{"d_model": 320, "n_experts": 48, "activation": "swiglu", "routed_scale": 1.0, "router_logit_norm": 1.5, "attn_scale": 0.177, "tie_embeddings": false, "init_std_down": 0.0, "lr": 0.0138, "beta1": 0.93, "lr_head": 0.0059, "decay_fraction": 0.791, "decay_shape": "linear", "dataset": "wikipedia_en"}
Below are experts of layer 4 (counted from 0) of a mixture-of-experts language model. Rows are named router (the router's row for the expert), gate (a neuron's input weights, with its number), up (a neuron's input weights, with its number), down (a neuron's output weights, with its number) and show model dimensions 240-319. Each number is 128 + 24 x the weight over its row's rms, rounded and kept within 0 to 255. Numbers have three digits each.
Before each expert's rows: "comes after" lists some tokens at least twice as common just before its tokens as in all text. This comes from a sample of Wikipedia text that the model never trained on. Tokens count by the router's weight.

# expert 44
comes after: "–", " to", " and", " a", " was", "/"
router:157130100116158114103156115147121123132127134085130087126106157129103108160151142132085099115179165130101131206190126121122096139143091095139104149130127140090136143141113097130139149120145122120144110142166167148157165139107125086143135115
gate0:112161097140096121113166180183093143101120113129125160144141115107114144108126153075098137179174157117146126134147153130153095131148116106101134113106140100090156092095120092144120101121146140156116135146174113143150149129141121110099161151
up0:178157092161161119149134145149093122164117086131118110148175126148149132094171125111119129112156169114168095115100128086149111093153145130068126081107139147092122112113154146124081149161140110116144132084163113126118145095143148114146143131
down0:129163130118120147146115132182153149112163106161112136122140152114147088156144105127093140155143103130126093139148151150132104137135178103131135150139151154173095158129131123095141074144093144128146131139092144097112143103151125139101140159
gate1:118129147117199117138142121158162108165106126162112091150130125142128147125120128134110129127153100114138131133158171107127151110139117134112083096099151125134132111147130108132141139111155128119148148156131137104129142163138130107092165119
up1:126141132130188148172131156152143111063120101132124095145159103122128083137129127094126151134124151142109108120114116149124145110112127158119114104157137144106096126125126101162090097114148165150140119154134132105074149156089091088126090112
down1:103091164126155125155113112062142105117114149153118153117138143151154096117141148075128128100141146120146112103171145121143153113145124136125102128139099138123146090145126134122122154133130176125153103114137100126130128096111145125135161102
gate2:124138113101070142131079070119133111140081139102122141130143107120106068142105157163135115152143121116074137115114099114099104161095116164127123149139116181096095135137157130187160125106136163092119125144101100106133080118127159154122174108
up2:139149163103167123132127141138121134141134120085131130130114123112130141133114118139072150138120157114152141125173178165127176129155168120121116133144085142108142144155095104117112102137146135113165112144121146145143137124166119120136062158
down2:078123119106178127112124123144112128166115145134100136145115101150130190159140119156119127098147110105142061135112161159127123121142115123130154165143118112118124106131159075162145129182140130133133166113137130121147138168087117126121144132
gate3:105152127146126100114135138106146085061099098175143131099135123096109146110094089140120102132147169118090119107143170117145144148158109125097124087111123107123094132110131138174111138165104113110124136139136105137150140109135140065103086139
up3:144165134115169113145101127114103127117101145132135142116096125168112103134093143123158122145163108136084126130133144121137154111097105119175114144146124142150108139148152141144132150133152146083092153080146179140174148124114122132155157139
down3:108068119140143098125107145106139121102110127127142136149129133101119127117170079137123151129114090180106102139113133149123149104178091139089145114104153148132139097144140191118147118155152160134122118117136176103135150118126139102135117170
gate4:146126130121149121147092126120124157083112115111124157114124157134119114127064107126136134082103107102147166073115138097120141133118079141122127138098174132156137167116147114106170070130119130104148140154128129131105136156101104076139133107
up4:113095134154177114143147099125124140053126124162171105119099116140143071105123112073125122106112134136144131114100137110121097130117079164102106159135169122143137147116131157141155147123123125095187124116156119171145138113101134141132126150
down4:151124138153143097144119132110077143089140108119129130114157103166088128111153138160109138104115127153137116097133107169133067104143103095122143159082179138136157119164133120104120164163124086094139108088124144097115077140157149147139056116
gate5:136138171159141122155110115148125142106135129121172131097141137165078103106112153116149109121133117120114160137125137111101131145163141156137100126165166142123133154183104135155133117154129148188133122133130119128120132135098139165157147147
up5:145121153092135137134104097126170137129118116132107132169109114175184143136122117169075137130127135094129115100151091133103148114136143159119168125152154112154112130111161135128157166135141115121157130096128157161148162116108129100115129110
down5:104144130121131105111141114151112109105098137145115156126132113135132131126162078133187124119122126122119123153097123119161164102141145147142137149174088109137148127140143157155082107088144141121116093099177106127102120154141102114091117157
gate6:113119153169127150139110169147105134156108128163129140131120099098106148119152119120115129131178120145133161136138156160109142100143156127161112134077145111143150132120125153119109139107125146132154120093121130110131063146129141153162114116
up6:138118092112145118143150128127118125110154133156105096118144144135161133071156149094179127120135147121123128119128124079128091174126115122116137128151078119142164116136118099140113111131109108105110139146136146178115164142110061115130168135
down6:137158115079133112126114114126115153138119131137113162152121155156123148164098110155183160124126155155148123188095137094096124129174101139131163128162131151139172115122112083105095118110153174071114123151131115122100134110171096103110118079
gate7:130162143124152155133079164095159132090141128155115128103157110123150073135125146155098144100174140122089118114116139109109126129130118167115088173140118118145117117118098151090089149120090103146116116136146123169091094135121099088112108158
up7:136117121131129108088122116146163154107143114088114120181105165115114174062154099071132122135124126103133141160129137127127141166122175128164196093099146132110159147099156076153150085129152128121144158085139166135193131140128159111155177103
down7:136087107135112144127140151084139124154119149118137126136106130119106125131128075151140123109139125158103109164115119151113151135151142099156122141150143165188156159122102125100097119125081139120117121175118129148114143121187093155143144147
gate8:098108134116159193136116135112147112144129127111143129114097129171139115104093100142172106129156141152109100165087117131127177158113134124092097188148177132123114098161152136122164149122109153128173102176142097126128171120125087139127121115
up8:137136135108090108107144110144130148107133161121163140181125151139086122137109158119112147121106165158161116117150116118131107152132140148123131152127089088076102140141114133097106160103119163138113143135146145109126110131155146144096113089
down8:144112156149144125187160120122131126123159154122107123065123113104132148132145134125151134108097138126108122103131154145161131126112150143141130132127134185101091157140120106134094103126155146149105124137128083103164130166156111150161141132
gate9:129117127115113115116170134132143091188091131117131135123161127158124151111109121129126153150117089123157134150179133142108102112164101162149131141099127098135127145163167091172141170086140112074145096132121142101088144136125127125128082093
up9:121131111127110136094167133140181131116094103123114176119126153154115130084135122067089144119159120134120126149141077126130093122124140130117127136131161110152174140088147138135127145110129080125147147139088140122144148135089112137093108144
down9:122132154179115112085117153120136101146150104096120138141124160151106143096178098120106148115131119138169087139135148141181116094133097109208109125144146142107147119124157120131143124136135145123154084109130131089129147138118137165155154075
gate10:132130158069122125162124106147156159147137167086171136140137160122126123129154119162099159093122141137123045179105103149148104134149150130123081166115128126111121153150116117104127131137120129139141091128124142146133125111155148129107090116
up10:136123104127148129125143106171144083126141164084138181128128152140115140093143137154137143107125129148152061181111099135114112130130108094134128098087128105141133162155101118123115114130155122109154115128125093116092110095148118094145112160
down10:131132125111118109128176156120113133118118104138099127151116139137114094129126182088130137128119099126171090196098089124109104103190142139142160114143133108145143113174098093114124101118148079118105136114148106149108137120125147124118122112
gate11:147121125118136123148115148132107131110113074154105116142114139099145166137124148104097139095152130140132111099100115121164091119126129109122110182083120077136125165107132079092155125121110068131097107144108102138128078164102119146113132104
up11:122143126107139154113075126141127118126140109115195143131132136131121160143129140157164126151148139146119121101100150148116138135097141165096152096135133164076100138116102158172150141118115069093152145094094149152103172128122112116164173071
down11:097141097138151134102132112098106148084144111158095139124110102147104110119115129123105124151100119164147124118121119176111140102142098122125116107125158095145105086093131140121144115123144173137083130131158144115152086136123114117150116169
gate12:112134124127142143147122101116132095101123121128167131099133133157129135118132113149072109130112153117160105099112119132145113134097132106092127094161139092128107129133136092161163118138164122111158123116136166146104086137139133130127146134
up12:122106147140127133173142117130126099152130110101163190122129094136112101125113150117126153115124129137109136155117137146124099127137161143128089091104126092129115138170142137123102140121104167097124105179119123135069084127157096122137090138
down12:091110131102117057149121125087156124101140129125133142111094142153094090128130140091148127159181083159122133153075123121132094117130121123102113120143146147148145099132126165156079158148172126128099115160155105112111152117136133146106145148
gate13:161105125099124122131183121134100142141118126110114150111105162144146144105102120107110113111141128138139116134112111140141103118093130116130144130129121092098176127166114100173171108141099149109092156136151154101114113145147119134100153109
up13:140120133107136092147125129165114145092073131123130145101134153130128103143084149128075163105098169140121072152113176105151107106150145143130156130085126110124163133126141139175142136154106092135100187182142150115099153121158142173109139138
down13:181132121119113115093162119131169147090164117154118100084125128091134097140102122153137133104115121160152145140146129165160070146135103156165142136124104106101113110145129118142119131152088124129104113133134101119125109082137151105133118124
gate14:131102146120095121159137131166097127141096121142185105151117134163122147127145114128101128143139113111109135073125103145161161151144167125090072150202119120167128105176131111159102111107075136118132103141117119129136118135122133173119144135
up14:153110138141097101095134184105091124176136109146159133091152114113143157177113102134141134155175093116129113114148108137102148141100138129160102130173131068140131127120135113138127090117115128077121154132126161140107128125139132100132113133
down14:143132108128134110135136170104116151123138078127200113157148199098105088108115102168096164169186135129129132123098114124109145131139117168150159140148153156133100121142143106118145157141131117129113177152128150093137121147141127146121168148
gate15:149081146164132153146144129138109134139121131128090109093094147157140049080113127103124162122090160141137101158151118088138151122152101141102119151123098106125090142095129144115101112120144138114084137119112159140111164113124133152152173133
up15:141167136150141113101114121109130146140160122108119080129137143132155098074160183133102156112087117188099107104143179151143119116162138081096131140139113123180145133091119141082134129182115151148146133113102103105112109128089130118129110110
down15:143145142154103138120131108134118113131152111148119146115126173103139159090115140076118171094112125131156103175085126142081147107074127114115161115147149131155096088126136122145130137129141122111154161147117072140126165112121113142143109152
gate16:157093116114117136122109138068152157096112163100146096162119093176106120129112137127120116102113115126091139144128155164162125109118099128124113111135152136140157125135146106153109125078146161142126151173127129150139162143142146129133104099
up16:082071122138125134156158152117156082081094132120098140146121122131120115085129119111162118098107138120129177185126119127135143102158127129131078153129127095110132159117149139087115158097161121119098097096142144124130144129106157113177138159
down16:169135098130086102123145149123115103128129074118104116138160137124141099108096121121151110087094146098125146098145132118079138162175146157147135093129118121148101153145122137134132129086094131124100168112121121112095089133116099158152100162
gate17:143116121123165148110155138103130146085143113108126130120181130080160132120126101106085079135137135140144111134124156118117123145114178157137161125086129159112115125149117070112111148118125125121139112115146089109096132089141120124096162078
up17:176141137160138149148105135087189159112165128138160111105111133159060139111125132127193133116099112150124121086096094131117128162089135116119133105085147154092127148110137131141143114138132132135114128158124136119098148122135143122123134091
down17:146143117076136107108124142146129124117141110160094123112096109091164138139121116150100136117130188107158157119171099116104110112095123101123114139112140120127118146106114132135171122131147127163132119114110135119143121106125148094107117130

# expert 2
comes after: " |", " (", "-", ":", "°", "′"
router:143139125106110116102126126164166116117119128151123087114129142166109152122118111125152164132117128095127127153142145096098123126130144103155090123093088148113142125098106066104114097163148147123158129082115175138153136120082131102151097116
gate3:106131171122081107148142116178117120131119146092173139114129139172107118139116108113155099145150129171094106114148161127145084143101107134131099131129105165133094124142119127120153084133110154135106143097136106121127131138082171113094129082
up3:150148111172140162134138088119080154142160123121071126125096075088146134104137151133116123104108145106161200113098123158118164133137128115135204136125143115144141114106134151142149137105118135142143096167117093117130149109142098129144135105
down3:162154124099112122124143118132110112112129091159135101117080108127150138113129103130128108119158121131074140091093107094059120162144127124084134104136094145156115133134138145161100102131114149127154127126107146077137111098117104147094130143
gate4:104152117118123105131129136122120115116104139105136085103117138137125149127108120131081112113156171103125156114101130133137140110110106140079173148064098117145085090121183158113095125122107110107103120099134141134146155081136148115127151127
up4:146136116136107144115141141122103143120130133109117109150139150114130180119103142125123127168094080123163146142134113111104133129130131152135157142152135135115138114150108108129146079139075116185124124121124110115101100163139114178125135145
down4:103111096072093128148155103136164110167161120138133113150150155107110159143136094122126131123166093082131070099113139126131118127114164154147147160123138131120136134113100120157129104162178114125153124153103094123134148134132152074088166108
gate5:174120139116131134180104154093087151123108161137141167138124155107137094122085111123118161115103135121157165153119150107209103090127136131122105132129134081088127097114160136131103128106082128108102114116164140128139146118107158120116106113
up5:150131162153138096155151162063136113130123142095147146124140126117175117118158133088125134106085104115118147133134126117143101108120107127128130131134129135126124098176159177104156137109103140119118141160117111099124117110147135139135143087
down5:104181133184156179145123117088119094136169112089136140140158110162122132134135137128135142122158190145136096089123146158161130109128096184143152122117099124109119158146163123142124136133135097134093144142138128109178120149163140104118141075
gate6:095118136128150113128107137155133113143149129157140105119127143088118136160094127162119124142137106109080117123146127104155112133110115121108121131086129146107114096109101150160157172155123110116117133112096120127152162123126134103132122129
up6:144143111125131119116153132135085107147087132103113124128125114125085120138122095113155106127080115096119121136132149131114094163139109105123147061113097118122137132115142125088074089132131161107129129111126086077132120116105113142131118112
down6:147154157127117162150142157127107148118149119137135100109110108137165120111152105105166136095112125138126134118128170087172150165118135121130126105164107144111166092106125104114117101146119133136096096127156163130118181117110185122130094145
gate7:091056116128107110099136101081140141163124143152117102115134105136138133124153106166168136128131094118147125111106151128097114114130127118085120115144095172176105102141137145131109135133080115100172135120139098127150138122137136131090113117
up7:106152148130142119109140158101089123136126167153118101139080118115138141133148105127087138164153110130124165118198127104124172080113118109159114180138131109147149133123120157116141118156123164136091094101122149113139133180117113109169133111
down7:077133113170162142153183116133148125139116171110127124115154125120162165130094146115126109132135157109106142126114123108131151112147129135182109141127110102124151131141132112124144143158130106072101144147080159111103132109158136115112125164
gate8:152099112135125142099084125127157129138156128117157129129159111074155146113144149106137127118134104147101088152143150110119135105148138091095127118152133100125143114075134127132118128130120088155123142105108123097130111155125126113133164087
up8:096153086144165113125136092147141116099105103077188131117133134116134172152151098133142139171141136093145115156104144112133099095156128118116158076150136092101164123141140130095150107109140124126128117154134155141104121121073111103150120121
down8:114113093148130138134127140137185142140151139117158124130113080181151146077138116067093099160180092108167116175082135117124179167174173118129091103128133088131128106131091100134108112125131148105107133100131130117158094123124125103121155124
gate9:186156086152119121153111123128113117124083145098146129118133127124142152129107125143150106180136149160112175142115155141140129154141131177122154156107142146121138083146102172166127109130109159143114136128114128168129130107109099106088158109
up9:142114159101112170077133124087119160173140143088109174074115094142113093144124104097138127149074124134138182117161158160100181138140130103131125129099152148096107123119123135147157104139156120136125170123116099133193093122126172116116168122
down9:109153153167109152137153123132071168154197145114096113144101165112098065130167120104141079071140148126176120128134134125124143116131083109147079131139160102137089091112110138121141152143147119146118113140119198114156118096112168098118123126
gate10:145135128092150125144076105148172164100120112115120108124131160158126116127106093138147108169097125124113093124119125141128123098156110131092153120100093128105098154149143120110105135136136103073132111119159137109135128137151092142112135132
up10:118130107137157132120099126139169113148102097109141093148124099113125116065149096122177106150132146119086104101089120178138076125144122160110147123085134137141153138131110173109110146152122113090118121132077132124105136097105146122103161136
down10:120131130114126116082153102146133152109086127120118088146112151143090133155091091135118147163139103132116156138122192141125172122121114145078133130134125108141156176118155147144129127077116130112101101159120137136121146157151125179180132147
gate11:137101136159169173133161144179109153089123140146152141102119121119122140115117163125174162141154106097119129160107089074122090161153144130140119120115129158111136166134116120164086131154115138181142169156142091123116125149073110128105133121
up11:126121144150154125145135138089173159076133122147128168099152121116106165133124118119136139140136113148106164162127103077126113124155131128173128126105153107100128150123105139167111104130127139165142190141110101141098131107133119155099086104
down11:137112119127149121156084163099142115135104153189128126145148122139119161100141130145116163075136134124170155150188162114128148124129157149161151141135144135153111099072158098107100130109078060106146144149120107142165147105110084147117108128
gate12:125110161118109164117162122127106097115121153132096149121108139167125125123171132128111137150168124137159138112122180181141111147095143105108123125164148125142094128132165100154128135073134131123135139110092145144121127130151078120120099175
up12:127134109148119121115194119158147137169117141111116172134111145119084161145167129119146101196140120086138141104121180174145148156069147099119118149159123131120168118133155119116171143122130158114099096141108134117092149095129088115170109135
down12:087123092089091178074161186160132140159111115139142142155097119152106168128208116147116155152146121119133146119144169135112136109101109160120089129150150118179082101126148118095148079114136159122120164104148111135127150142132107130145118102
gate13:129131106129141128142120103123122082097131137120186133131143100138112113154128128114139111116156150083088116120105107140130126101175093137140090146162133125138156120112119116112113122084126078119133120151156119152093085117100113129086115103
up13:086126121135125107140146140139124110109132125136168107125123110129105146101136048092109125128139138105086142112135106131153126120100130137097085118148143119112141134113138153156115143087080105126136095086152114138154154115121169098131088131
down13:095200150125112122131104107096103093130088122136092094114103135121112114163148164170119151147179121113132089111164183152137117121079122140138116110090154120102143124095152136133141126138135136097144086169148125123096125148093150137137117147
gate14:140137145103085093112135126140099149131139094139117156161152147110119134118113109094104106133152133167127134117178162142126184093066149117155106126126132107145153134114151106110120145140146129118131125100124174103152144141177121093123145123
up14:140132126108173106143116120094142093140140115086121095132128141169171144124131166142169107094134103122139116117075103116133138133151107124115143134121135153152109142145100183143169083123132148115152167143127110160102108124130086169109103149
down14:102130128138104184128121092109153070108109129092119122157182092156091098116119139058097140147110108135136148157115115116141141139151123120097151166166136150096142106093123170153085129118134090162116106158137161135081135105109134124169119104
gate15:102113161126103116133116169156136111152150130135178124136105071113120111135143095153139158116130135112097120121132104124081119146137116125163138126118121144149138127125198132141098103083152114136171153149118150111141154125148110139139122144
up15:159183085113119112141165111125116148126090122110111160115130132159136134132125158116137078156123112125133133091107138127152130132110126133095130125158148083097124096109115156139156152158125124099114114136151110155132104096122166118104116094
down15:121102099131138117156104147168116157132120091100130082129143131109122108141099102154098133139129125153124102174104075158119138165095119097175121131121117113167134105170143097130142160060153194108144158149093127115137149131143143152132122100
gate16:146134081099153151127110094119121098107162081062141100150157120117091140114076131133109190148141164117105106126145159105161113119108135128116174121150136117151142147103146125083145129122131140132150152192122083133107143117125163121096100125
up16:134161137117123157110157102156133141087120140116123120111126117166119144112120148093159160141130124087076156126113156090156149110093101116150159118111075130128137119104106133053101100116153098151140162152142078129125094135119137130126138124
down16:133095122141141149115124128092143126165140142148139134172122115111110142124080119141136113125119145160139127140128089087123082117093145115138115127102075125070124155133117137152084192142097123081134139157135100098124116113155180136112112097
gate17:109118119090106146127147128119128179135163059116165124149122107127141114127176179128173146117148110117099142144137116113144094115160134131111101115120147122095133110119107117123114043149131098124135120172145139173152143147125091127122123139
up17:146096108122133133099114086166109191110110107139109136138118140145160125134114159119100122123118101135077138132141063081149097152107151126112141097152155158104084115139118119130145142118169114181107141076151161131168119109117128125175132122
down17:100139133128124141137129134136131154113150102132135139150093140150114124132101103174123142118144098122165124142146103151105128073121124085184106103130165154137115115156084121104132063163091126089126150101126159121106123145117154112150105121
gate18:154156132132108121184119130146115136119155154117136108123150078156129149107115099119129116175131114075106141104130139102153101119167120136118149145150122127133150126167156077112128113169122130131167138125161153126107099145130116109130154136
up18:111127132148143171050143103117143106117123104117083143171105131110152158149175130164127079125087144127095173139098199154120134117119123129114110139161141145144119128099126160125150130139148091122120106156121146094142150137100158093131142117
down18:108168158115102099120139092116154110154132087114144159144113111126101169132162128128182132142156118137130154167094078154096133097116107094120112130126161178089125125128094150147114118172115137109140112116121110135121092122136121110132087146
gate19:144163081105136106106080115132108098110202127135110155160140107152148127107122146150162110156155135069169132115150107130138114133114109109142140115161167142121087120104099161131133131122135148139120138142082149164130143141141159119156156145
up19:139136147145117118139110093115141143125112142114182113173165113148138112121133089147098108185125147145112088137129097122121163171105144138146142152112117136128150134127174083127162128160158115149139153159115120138138084064169089124135100105
down19:103150179144120123107131133116134133119107124134167122127121152085122070159165087078149108128127101157116077153106091094121122109179111151105084105099136100127150093127135126124090143091086126127112118145122095130102119113102164091092132127
gate20:115116113128106134152133141142149104139118152142111115148100137089107131085100086102178126116160150104144143149114170142130102168100121124138119150141074152109128136112176136062076126131145139107122109122120126077175115140154124110157128137
up20:107161126095100148153111166146100134122101124148102114094148129153107141135101123146134056201132128163114094144135106147104152131135141151082161127132133124137124115125146111132117130149095122143114103139125095136086106080146146095121146135
down20:178149130139175106150149137113134166145090136072128122114133130155107147147107127117101131140121156091126113122167118113125137162090127136135139096138185174159143128147132104144133151129079149123138093138122137142120162153115134154130147153

# expert 34
comes after: " |", " the", " a", " of", " with", " and"
router:135161146078160113121132143160125145132164144092146090116150162150124121113144164144112115142129107112109122119165109160124100171106159156108166110127145127162157178145128148150135131088138148141127135117117155150131163166088156129177182142
gate0:092130116110144109146172129132121142143133108121161122124098116097124133113113152170162146158114115169158123138112126140111145160160135126113176088115141153115166093145130077135129134118155092145118143136130121139128138131072142170142092113
up0:108096141138118083170154135158135104092145143129160093108115160129151132151123136099103103157160128144154107128127120057152144115157129122149173146118128109158148074117099124134102094181163076144146119158143153154150104130126128150146128133
down0:079121108155113105117109129120162116086110140116152098106106136104134159113131127143160125128117158131104131114134201126145125115116125114127131125119119148189187154118087109094122144150110152109136176116117120154135135096140103091107180182
gate1:097084109114129121149136178109127115135143163092107126149108080141103143120128146133136172112069123173130131127109096163118144155117137131141177141129140126096085120116112133144164133094157105091139079112116146130166132137130084142108174130
up1:089111162156092169138156089125086132166129113126134134133175151142164146119123115129124117098157129148135103056124130126130127139101125151152100096130180138087100084179095141069149105155147115124101107126121129133140120138158138148110131100
down1:090092106165133170145142125139091177107092114120146124133109094117125135130069119125099137108142100172171122127156168137130152065131135126130144115104126112158126138090151120152117159137159127106113172136107142093131118107102159097127130158
gate2:133156169162132162115178155147139113144136119120127075057122127111171117161153153149141159119118138104148099115118136096108097114127154116188126076121143160171128162128108131136146116069155162128159153141092093141132177146168098129122075160
up2:096164109128115116164165098113158120150130136114119155073099153104166143138159131141171151153144141078121104131120114137116132117126122139190154108090178156157128174129088150133107099105159133138132102104103138105141174097139083125107104159
down2:134138107167114078154127152068164129153130120175123116120118164158117121131132145131134127148158099143189132111150114145141086124154126142137122131108110106114162123129097132158139153135116109119098104116147094136143121122164124126128147171
gate3:127159125107153090130127135115119144112119106067143087129131198140178117117148126122118104111165088155094122131115129121144116104128105155119129163112128122141098103186147083150118167093113162132116135106140115143129127116092117126122154166
up3:117082169101174141126166119129136129127101119133131128122103171147142180178183143135106102163107129139120130152128159098155124175115116089110120158109122137137130132145142109155109145117093142151124137122131110135129157132076092131143091125
down3:075148136130086165087143124177126138157161094136083111169132147118122115141095135108133167120135144093149150125143119117116138096157139125093099113106096118125134120126135153167132141123129148124134100109078132131108136174184147151106171102
gate4:147140151140117067111136172132104155124148143100052122095129142120137169145090131105133155140111150149110137146138102164094165170091116166104133114098124124128136159111122115153135121114130140153152147142131086155130180143138141134110156118
up4:100153144120138076077103111104130095085129113167133102129140142129116139128089143126125121100146104142137154122126064095082175190130134133114111128117147126141144130131117162135129139100125129153138147107092080097138130100105133111140143166
down4:105134135124090091125119143150158126125209149098130134072155141130116148153163130122064137102142137128142075125132139106154165105160141099092124111073148177117085141116140160169148124120108170144138166120136160140150116124094123138142121162
gate5:163146115136128131145133143102101171160130138091089130119123144128093124152126143104132096102169114119126143151100139109174170090149147122098133121118139146131159128135084095122131124154147087105110091130102118170138117129129155114131111108
up5:156148163123182125132148164149138137117129103151141142137160098105195137126101128117141098134118125122133118109172189144118069156108118131173093153156096148115114116128161151137130136095103148144142146122154154122143169167104135069097115143
down5:152157174137108111180078141093086129131113158110097123084129163148129136140128107086093161152126139112148126160111108099162075098150131141095096141125127134145144107089125088164119157140149117145097085112107131140132133124147147109116161135
gate6:104133147112144129129129063169117132126092130107150084126150112137095107122154156158124146167118152133077104175132084155114142121148154086101134105138110125125100140109106148086126142101157114106076093128151131138180129089099089149116154161
up6:117092121156092133109116121132137155127077105163128112105113079129150141198139097123144154139145122110129103193141127145116085133113141108098140121100116121167141137091125132128105094182126133090140151100083134095117137123134096094142140108
down6:142096115182142132105118130153145141106139086122150133145095122107148103110099170140107128181092107128128135115108143168140150125110146118129138153103161099119146103133107115157167129103137108114115130155140125129112110172108135142128154115
gate7:139156087123112094107140117139106125125146112077134121124130117095153107144128092153153129086124127128117130144074147135130154145135131086117104110143125126122125086116162148113102131070138106131132115125124122137110141102116195121109157127
up7:089152102113138179116076115118142173111115125153090126136137121147139103092092175125127145100137114133082119141151117139104162130124129154148127123121126112100122068133138141135125151131140093155120125138133098104134111149166130127115121158
down7:145138173086125116147122124103176149156111142105130127095119122093091094130141136145112111140142115135114104097146177135144132134129172110098150161149162141156116110119161132117160109126129159128165092113082123141104185146114154143166151140
gate8:169170113102118116163090088101132115103105090153131141087115148138151162161101173124142124118085107116128115096138120117134095114151107158082111119152117113142151131108160104128168150088128112106110166127135132130110109084094156118109114130
up8:127122119182102163110164123129153134139175174152140151092113095128084112132137144093128152153117152100125095100137143098145115099188094174124124115168130121129110123115122111139130078121123125163127147162092133156130115129045103110152078138
down8:122126127130093124123143120142119147161139135128162136144178151172136119155153112146147127146150110109148116125162116134111120106106095147113118135122148134121119132127135129074142120175174096141170165144145135129142141154107162089133116162
gate9:114099112139113129109128130186086140151100117109138133111110117134168119133113090096123132176130076117109130106087196125185085151123158164121128152111180141136098177138129102169130101077117112138126144136107109156129132148100136152108120104
up9:136102122121089108130156130137125145106154097104138149133098097141122142102131182111167153128151138127076083137108132133103097137131133138106127121137105136204133114156132156105121143095127136147141102128143124135174151143098136154114093136
down9:113100135113149134128139105103098121147137133174116144128145186120154092125113073109143206139173175124097159143150120157078114135148140166099152108107131115094152153163102127159161149176159107153123130121121157116148164116126095124156131097
gate10:137122137109171098093169131085101123100164100145126128100151143122134109142133158119114105140123138147146120153118080139125098101135102092162132158112127118147136172134152077132168134137143151149132140087114147146135151124094141160136155101
up10:122101091094124140146150134117112190158128137119127105108122127106077158144105134143144135086137128153139131145160123088139142100144117126123099145149127122122147129125121100093134131116108137172114114140127150085105104163128093109112168164
down10:104163131122102128133115111123078089121116102101112138150101119137154121106116123143115141119142101154153178134141115150110119190089167111112114116149138121105120165119116165147135137111136104166147146155117077134149144120152102121136140100
gate11:145124103075128116105142124104121181134150126145074173118103123124161112097124130145154150155130103151130107127135115132101145099171205077161128152123154120102131195156116154147102145098147139114154146112130103151104138148119106144111088093
up11:091096121140159178166115139118104143141112148138130170119103104148152095112119113114164093104121090140128151102127135164093113095121149157114184170114167132105105115147129144137131085134124152107117126153130137168099125132107100177120141103
down11:105121118153109161130114135119118126130134157091135189116106149112146103095138134087135162139141170121114162108134161172150105115141124126122146153142091130143107100162174143113106152153120148122138104139148122103107129104124149150125091102
gate12:130144121116141117114151136081144140131149174093163109143144080125115150126161119148099184150162136134123090156118119150164108108118103105069136113127084128139158122090146117128161107105136112113097146159117084108118129128124155136126114115
up12:117140092099154123155159104125134097160117168145150114109152119117157163133130108135095133136158106158135110141121143144123117128121168140105153158143101137138157113094148108116098105132143116093110152126081104129153086122101116139104140120
down12:155138120109139118130112158143141124099122139163161101151129092109128144139133127126115114101136106125168117142136136156125134117137106116099141121091114101151162101104109126102097150126166102119119135090134131114125153147158123128112150126
gate13:129183123103091147148120096089137137130119108092190152088123148124160132112122143119141157130150104111131110115102168125118111108108113151135123109126144143163108127122104085132158067126111124097096119133126160109139175129133119126149130128
up13:147146092145162111163137121090162090202158116121133122106114157114157179131165154113098145133115124125141141160149159157157155128148101136158109168146101146124125113118131184140091127107110148110129123131114123126151155153121116090152129145
down13:138115119094108107127111112116139156141155111135104091153106160107129149103076136083106157131164150113166109116140100134107109149098074131104141134113166151097095125161104140118136151170178126104138156128142097150106107168133168080109117130
gate14:111111143101139125106171132074095130173141082143115104165136087155054182151122139079129087166138139138110151129101101110117141113144134127096122107136097149131102138127100096158152116115120144122095126098099103152111135158118143092116122140
up14:145153137156093094183126096140157140155078109107149115108103149114137140145119137136122129151138092117163123134120172082100102093130122144112136135186111116161152165127153186106086149114132156114152091114189150148080123126121137139162164138
down14:166124122114140157128157115142126077153131156106116083136120126109089141125137140140142151136100115130096103097098112095089124130176124167178161097147137159101084152114104139138157126134138126125161131124115166133117120148141118098109133104
gate15:096111131150102092144127081113108102083138138156171093177162102175118110105159134101114146156122114104148140151169129143098105172137137135131161096148157097193087133146199142135111154083126128145121136126138142129116132123123141113095094172
up15:138103118106114115116141133148119126156122093149128140148094165112146106123118138121106119145158119136176126129106140107142148107122157180111107154136184153133162151115087113126115132174114133061173150113120089130080166067148112155154098078
down15:117121098118118131112138163055136108132077149093120179145131170104120128122100166136129105145125132103116167136131088161119137107171158112087178134078121139142180135120142137126142125148132147151141159152121092113090076146139138192141134121
gate16:158109110116094154154138112133121164137128160097147091154141134093138114115094119102136141122156126141105095158111179148154158108162119145127097099102096086145148101103120124137165128091163140125165135129133135146135134120129132112067085111
up16:140165114149179152135104114158144150077123095156130137098159116133107113069135139109083084129090125120127130144121119120124151131162096139105124145122089101129128133127144139138118131140128114129156156096122129130095117134083143157122142150
down16:117155121127088143103132133108131106125160145111098100124102139125114107145068172108169150124139137145127108155104110113143112130091124137091131168133117132102111147129127119142125112149100167159153130110101129110137144118134146122097167159
gate17:114139201113130126119140160148092096117080141155160133144116092148087140140113135096142140148116114122114104132108102157090161132142128104109190119132154123153159162115146109175120080123141129133147140101118128129103143119159090127131101122
up17:152095098110158128104148093114148141109156087138098128096126151115155095120097135156151136137088169137078111157137098122109104156102087162159150126121143127143130138092088121096164134155125124098150148123139125128138103102121107154132135120
down17:117118146141102151165127137108107142109083092147151118128120068098125095127130156079109099122172144170155114132111186078110143139120125119129125120151099115101116114131104133206144131140153124135142141150176128166123110143141104130145173127